python train.py --n_layer=8 --d_model=256 --n_experts=256 --experts_per_token=6 --d_expert=64 --d_shared_expert=0 --activation="swiglu" --moe_layers=[2, 3, 4, 5, 6, 7] --router_score="softmax" --normalize_top_k=true --routed_scale=1.0 --balance_loss=0.00415 --balance_bias=false --router_z_loss=0.001 --init_std_router=0.0215 --lr_router=0.0017 --vocab_size=32000 --norm="rmsnorm" --norm_eps=1e-06 --tie_embeddings="early" --optimizer="soap_variant" --lr=0.00414 --beta1=0.95 --beta2=0.95 --batch_tokens=262144 --seq_len=1024 --train_tokens=791300000 --steps=3019 --dataset="wikipedia_en"
Below are experts of layer 2 (counted from 0) of a mixture-of-experts language model. Rows are named router (the router's row for the expert), gate (a neuron's input weights, with its number), up (a neuron's input weights, with its number) and show model dimensions 192-223. Each number is 128 + 24 x the weight over its row's rms, rounded and kept within 0 to 255.
After each expert's rows: a language model's description of what the expert responds to. This comes from a sample of Wikipedia text that the model never trained on.

# expert 37
router [ 96 135 129  99 137 101 186 154 144 141 106 162 121 139  99 131 151 111 125  90 126 132 168 150 120 142 165 157 155  77 130 129]
gate2 [108 150 155 137  71  86 124 127 182 100 130 123 110 119 148 119 112 146 138 111 100 143 118 119  83 109 129 136  99 157  84 154]
up2 [106 162  75 130  85 128 111 166 165 132 144 112 108 128  98 138 135 153 161 151 104 166 133 160 139 111 124 157 175 100 128 175]
It responds to: Short inner word pieces, mainly al, ar, er, il, in names and rare words, e.g. Binomial, Nadal, Godalming, Mirren.

# expert 46
router [136 109 142 129 115 103 150 172 195 124 148 142 121 149 157 155 137 111 142  87 131  98 126 151 149 142 109 145 134 122 181 154]
gate0 [155 136 147 120 124  72 123 183  89 145 154 147 211 157 100  98 132  78  66 108 143 121 149 149  99 141 136 126 116  87  98 173]
up0 [137 124 154 142 117 128  97 152 116 130 135 139 135 134 138 110 103 126 124 130  98 110  96  91 126 185 144 155 161 117 137 116]
It responds to: Line-initial list-item hyphens in infoboxes and credits, plus hyphens inside compounds like Marie-Josée, sign-and-trade, and coordinate slashes.

# expert 2
router [144 134 154 134 116 121 152 151 144 118 129 141  94 109 134 131 113 155 121 124 138 126 136 148  76 150 146 144 169 100 157 149]
gate0 [107 104 119  97 108  96 142 126 118 168 152 145  96 111 133 110 127 102 164  88 190  99  83 137 146 120 116 130 117 121 126 118]
up0 [ 91 123 138  93 147 133 131 115 141 111 150 137 162 126 143 115  85 130 109 111 131 144 152 144 132 113 113 104 115 104 107 136]
It responds to: Word-piece fragments inside proper names and results tables, such as old in Cold, er, ber, Win, For, Kin.

# expert 13
router [128  95 136 146 144 108 171 188 149 136 158 131  74 151 135 136 154 170 125  83 140 117 153 129 154 136 168 149 144 104 124 142]
gate0 [165 100 152  92 146 116 138 103 105 118 115 147 114 173 144 132 134 125 132  99 138  99 142 162 165 129 116 143 123 114 100 140]
up0 [125 130 106  75 156 124 115 133 136 156 128 152 130 146 162 165 163 116 106 146 147 106 155 114 134 117  84 115 124 145 142 137]
It responds to: Main verbs after a subject or to, mostly past tense, in biographies and histories, e.g. played, made, signed, announced, take part.

# expert 45
router [124 121 127 124  97 100 108 165 127 120 146 144 100 103  94 146 162 117 130 139 124 136 147 170 117 140 143 157 164 145 158 166]
gate0 [176  55 110 105 112 125 154 107 117 125 138 151  90 170 136 121 144  93 123 122 148 139 135 133 124 111 133 125 155 109 125 135]
up0 [119 153 157 162 148 141 112 129 125 129 125 109 133  99 116 121 110 169 157  98 105 120 155 142  97 175 104  89 147 116 122 153]
It responds to: Exclamation and question marks and capitalized words in song or album titles, such as Love, Your, Now, Girl, Everyday.

# expert 19
router [ 91  76 152 178 144  74 147 169 121 165 139 137  83 134 117 135 161 141 101  93 124 139 121 140 128 161 128 112 155 124 146 150]
gate0 [146  78 141 111 127 122 103 136 148 114 125 146 141 107 143 122 153 166 143 112 121 119 129 157 100 102 131 159 135 128 138 148]
up0 [135 150  97 161 133 122 150 141 108 163 159 107 132 172 128 175  95  85 139 181 125  88 125 105 142 130 135 113 124 133 144 130]
It responds to: Nouns and word-final pieces for transactions, roles and activities before plural or suffix endings, e.g. exchange, trade, loan, -ship, stake, maintain.

# expert 26
router [ 91  88 147 140 114 104 140 169 104 119 140 124 113 115 126 153 131 109 111 101 141 114 147 130 168 189 131 140 145 132 179 118]
gate2 [170 107 153 125 151  81 109 102 141 146  99  95 115 139 153 143 126 141 125 147 130 106 166  96 122 131 139 127 129 119 170 118]
up2 [ 54 159  96 146 115 132 131 133  89 157 147 102 164 136 102 163 156 159 133 139 148 143 130 137 126 133 105  97 118 137 127 155]
It responds to: Geographic and facility nouns ending a place name or phrase, such as area, north, Street, Park, Center, River, Hall, Museum.

# expert 22
router [109 125 124 140 139 102 148 144 151  88 162 118 112 114 107 157 135 127 134 115 175 117 104 125 121 119 181 161 127 136 129 133]
gate0 [113 113 158 132 140 117 139 128 156 145 133 100 148 110 119 111 108 109 133 152 126 136 134 137 128 113 109 130 120 159 190 136]
up0 [122 120  98 117 127 120  84 115 106 123 135 140  93 141 143 119 113 150  95  66 141 112 120 101 150 150 138 142 117 119 144 159]
It responds to: Month names in dates, sentence-initial "In", and infobox or heading labels like "Years active", "Founded", "Personal life", "Died".

# expert 34
router [134 106 138 144 108 114 148 151 150 157 152 114 122 121  75 147 155 107 131 108 153 110 159 148 108 167 150 126 172 112 126 157]
gate0 [146 119 137 106 130 171 175 142 119  91 115  79 120 135 131  90 181 110 142 121 119 146 167 139 120 146  98 141  95 161 141 127]
up0 [128 134 134 127 110 138 126 160 149 126 102 154 150 139 153 156 120 159  99 144 135 126 110 117 108  97  98 116 112 115  95 107]
It responds to: Words about films, television and music in articles on them: film, directed, actor, character, Soundtrack, Best (award), album.

# expert 23
router [111 136 140 139 165 107 163 139 135 119 125 175 114 144  65 108 165 195 138 113 166 136 158 150 117 118 127 141 174 143 182 160]
gate0 [152 125 140 139 162 115  60 149 104 134 118  91 130 111 125 128 188 135 153 137 116 128 111 126 123 102  72  87 123 141 116 146]
up0 [150 123 117 121 125 134 184 130 112  97 126 138 131 140  92 159  98  73 101 122 101 110 156  95 140 134 144 143 101 114 141 138]
It responds to: Sports career lists and results, chiefly open-ended years like 2024– and club names, plus match scores like 2–1, FC, ENG.

# expert 4
router [ 82 108 149 124  94 104 148 145 156 160 133 167 123 132  95 140 151 140 119 135 122 141 143 137  94 141 146 120 145 124 147 133]
gate0 [186 115  98 132 105 159  67  98  82 170 110 111 143 140 165 123 130 164 163 134 139 147 149 168 133 111 102 108 160 157 144 102]
up0 [127 123 118 136 109 140 176 166 145  93 109  91 152 141 122 141  90 118 147 126 100 116 126  56  85 180 145 147  93 110 109 129]
It responds to: Word-final suffix pieces completing nouns and other words, especially -ment, -ation, -ity, -ness, -ary, often before commas or "of".

# expert 49
router [136 144 121 130 119 117 125 135 119 159 172 213  92 135 144 147 125 115 130  86 112 113 115 146 146 143 158 121 116 121 123 127]
gate2 [196 158 139 134 120  89 127 110 102 137 131 124 109 172 157 140  89 110 124 142 152 113 143 118 145 114 161 123 127 147 144  79]
up2 [ 51  98 104 121 132 167 121 155 154 134 125 122 148  92 104 102 170 149 124 121 111 147  97 135 107 134 116 123 137 107 110 170]
It responds to: Pipe and semicolon separators right after a number inside data tables of election results, scores and statistics, e.g. 5,557 |, 1–2;.

# expert 39
router [118  97 136 111 111  96 174 176 149 160 154 134  96 141 104 178 169 151 127 149 120 114 151 148 128 162 175 167 143 130 132 141]
gate2 [156 100 112  84 126 153 106 149 137 142 132 123 112 132 189 158 142 127 130 109 113 141  95 164 131 112 157 119 132 101 121 181]
up2 [127  97 152 169 109 104  70 133 154 130 126 114 120 155 124 119 143 118 151 143 130 131 147  88 112 166 160 156 136  94 136 136]
It responds to: Tokens right after a line break or table pipe, including periods, pipes, first names and countries in lists or tables, like Kingdom, Greece.

# expert 5
router [155 112 114 115 113 123 140 165 122 124 148 138 128 159 128 173 128 156 169  86  83 124 150 135 146 161 174 145 152 145 163 166]
gate2 [158 149  90 158 140 132 144 132 126 140  87 110 119 170 132 124 143 138 121 125 155 124 125 110 131 147 117 136 147 128  96  69]
up2 [137 145 158 153 169 146 118 117 120 100 113  90 144 124 124  77 139 174 110 142 121 155 140 129 119 156 142 127 133 118  72 116]
It responds to: Function words inside verb phrases, chiefly not after modals or do/did, infinitive to, and or, e.g. must not be, forcing her to.

# expert 16
router [118  92 129 130 149  72 152 163 171 121 138 173 102 151 113 152 123 157 136 109 116 102 132 147 106 136 187 148 137 129 149 152]
gate2 [156 145 130 167  99  84 169 147 117 154 137 115 145 134  83 139 161 117 110 134 191 145 115 109 130 136 118 114 128  89 119 143]
up2 [160 144 113 163 110 109 161 161 111 155 132 121 132 134  94 170 170 118 117  98 182 141 119 133 144 146 138 106 132 106 107 115]
It responds to: Spaced en dashes and hyphens separating dates from events, ranges and list items; e.g. "October 12 – Norm Cash", "1983 – 1993".

# expert 61
router [107 137 116 158 116 112 152 167 178 132 134 153  74 131  99 136 150 132 113 145 131 152 159 134 134 165 152 166 145  97 148 127]
gate0 [156 146 114 155  75 126 132 133 162 138 106  98 154 132 138 161 110 152  90 131 122 120 110 101 110  81 112 156 135 123 146  86]
up0 [120 114 149 116 155 130 154 107 122 115 122 138 121 145 123 106 122  76 173 113 143 137 110 113 134 162 118 104 106 131 106 132]
It responds to: Final pieces of surnames, place names and rare words, e.g. -son, -wood, -es, -um, in player lists, credits and taxonomy entries.

# expert 59
router [137 126 135 153 100  99 130 172 190 110 136 147 107 157 125 213 156 115 113 122 115 103 172 141 133 129 138 147 139  81 156 164]
gate0 [130 150 125  76 165 113 153 120 107 162 134  88 144 162 124 144 104 123 138 161 137 130 105 126 137 152 134 150 150 114 140 156]
up0 [103 123 145 144 101 131 151  56 104 128 137 116 142  97 132 100 114 119 120 133  97 126 152 139 134 139 126 131 136 163 168 133]
It responds to: The word of inside fixed phrases and institution names, such as Points of interest, University of, Place of birth, House of Representatives.

# expert 40
router [113 128 121 141 107 108 151 129 181 145 139 130 121 132 102 153 144 122 166 132 126 119 138 153 132 143 150 137 138 143 129 107]
gate2 [178 106 192 129 125 154 109 166 143 154 117 128 121 171 141 134 141 130  99 109 174 125 141  91 129 161 105 129 143 142 117 108]
up2 [119 111 135 162 127 142  91 189 171 155 131 100 140 166 127 136 149 151  93 153 147 124 107 136 123 156 137 101  94 136 143  97]
It responds to: Final pieces of foreign names and Latin taxon names, such as -a, -ta, -ia, -ius, -ensis, -idae; e.g. Lolita, Capitata.

# expert 55
router [123 120 110 150 122 128 124 144 117 152 123 124 112 120 125 154 134 178 134 102 140 121 114 134 136 170 149 176 152 121 158 123]
gate2 [127 132 123 109 157  82 126 136 110 149 112 117 142 183 154 122 158 167 123  91 101 130 138  92 145 115 115 108 128 157 131 140]
up2 [117 145 159 122 100 140 136 141 124 103 151 101 108 114 127 107 159 102 120 135 125  93 151 114 119 135 110  86 180  86 107 140]
It responds to: Ethnic and national words in census demographic text and tables, e.g. Native American, African, White, Pacific, plus some pipes in population tables.

# expert 29
router [ 96 139 156 142 110 107 143 135 152 190 165 147 116 117 110 165 152 111 115 129 138 117 155 131 105 116 132 113 147 117 173 145]
gate0 [114 102 101 101 130 141 155 131 133  83 108 141 132 110 111 112 121 150 153 120 164 135 144 181 127 143 144 140 133 164 138 142]
up0 [153 142 124 104 114 140 149 104 126 114 119 109 148 120 123 142 133 138 117 143  59 163 140 122 162 111 124 122 139 149 120 145]
It responds to: Word-final suffix pieces forming adjectives or nouns, such as tic in Leviticus, ic, ary in pulmonary, ive, able, ical.

# expert 8
router [ 91 109 125 125 136 117 162 159 126 108 173 115 144  95 126 134 138  90 159  83 132 119 130 153 124 145 135 150 122 103 160 133]
gate0 [145 123  92 167 144 125 103 112 160 170 159 146 149 156 103 137 128 118 127 156 140 122 102 124 109 137 116 117 209 139 135  94]
up0 [116 118 110 152 130 108 125 112  90 167 124 107 102 133 105 137 134 154 134  93  96 142  98 138 131 133  95  92 155 106  72 189]
It responds to: Pronouns it, they, he, there, this and the conjunction and/but, usually starting a clause before verbs like was, is, are.

# expert 3
router [ 81 123 132 137 141 107 159 119 158 140 123 155  95  49  82 151 179 111 113  77 108 104 132 134 151 145 145 152 129 134 156 138]
gate0 [121 145 161 125 158 167 139 161 121 112 165 145 131 125  86 152 152 141 110 126 102  97  85 148 159 139 125 170 126  81 141  87]
up0 [117 135 131 155 142 152 144 118 126 136 125 111  94 142 110  80 114 158 143 124 152 125 121 137 150 139 139 140 144 104 153  98]
It responds to: Word-final suffixes like -s, -ed, -ing, -ation, and the particles up, out, down, back after verbs such as broke, set, picked.

# expert 0
router [114 135 141 103  87 119 142 164 130 121 163 116 116 117 154 131 121 129 121 124 167 102 116 143 147 143 147 144 170 113 141 148]
gate0 [136 170 136 130 123 168  68 151 127 105 175 151 131 126 160 154 162 140 119 124  62 159 150  93 155 123 148 153 165 120 115 158]
up0 [150 161 139  87 133 192 111 107 126 104 151 151 124 109 175 112 144 158 131 145 130 129 132 139 158 153 127 163 173  77 103 145]
It responds to: Single consonant pieces inside words, mostly n, k, m, t, ch, in foreign names and odd spellings, e.g. Ibn, Winnili, wasn't.

# expert 12
router [ 88 153 145 123 146 103 161 134 143 173 166 128 122 117 115 112 176 143 117 125 181 102 158 124 114 134 140 129 141  85 177 141]
gate0 [120 110 108 133 118 146 143 120 124 136 103 143 122  70 181 138 127 127 142 159 121 140 129 137 125  94 171 163 169  95 120 104]
up0 [ 85 136 116 161 134 159 127 121 118 109 143 143 131  43 133 115 124 114 131 134  85 121 104 118 131  99 183 145 154  86  94 117]
It responds to: Sport and competition words in athlete biographies and results, such as professional, football, team, club, medalist, Olympics.

# expert 9
router [ 98 119 163 116 113  97 168 136 189 151 133 146 116 161 118 151 127 117 119 121 121  99 107 150 163 137 130 120 151  94 144 148]
gate2 [ 92 159 106 107 129 103 150 141 112 117 173 130 124 123 138 123 112 118 128  94 122 145  94 182 125  98  97 126 146  94 100 129]
up2 [105 141 139 174 112 123 125 149 180 146 126 172 100 135 175 129  98 130 122 189  93 150 143 132 139 130 103 149 134 156 135 121]
It responds to: Short word-final pieces like by, py, ny, my, as in goodbye, nearby, Moby, plus hyphens inside compounds and some first names.

# expert 47
router [133 121 153 125 143 120 164 166 150 131 135 128 117 118 116 137 139 114 127 141 135 121 133 150 145 156 129 147 187 133 163 165]
gate0 [138 116 149 140 128 102 112 142 107 125 132  97 101 151 137 150 144 138 170 116 148 103 180 131 117 162 154 133  96 130 153  99]
up0 [151 104 154 144 140 169 158 103 132 109  91 147 149 118 106  92 135 122  81 166 124 181  70 113 151 178 113 144 118 143 149 156]
It responds to: Closing parentheses, brackets and quotes ending abbreviations, dates or notes, plus table pipes between cells, such as ), ), ], |.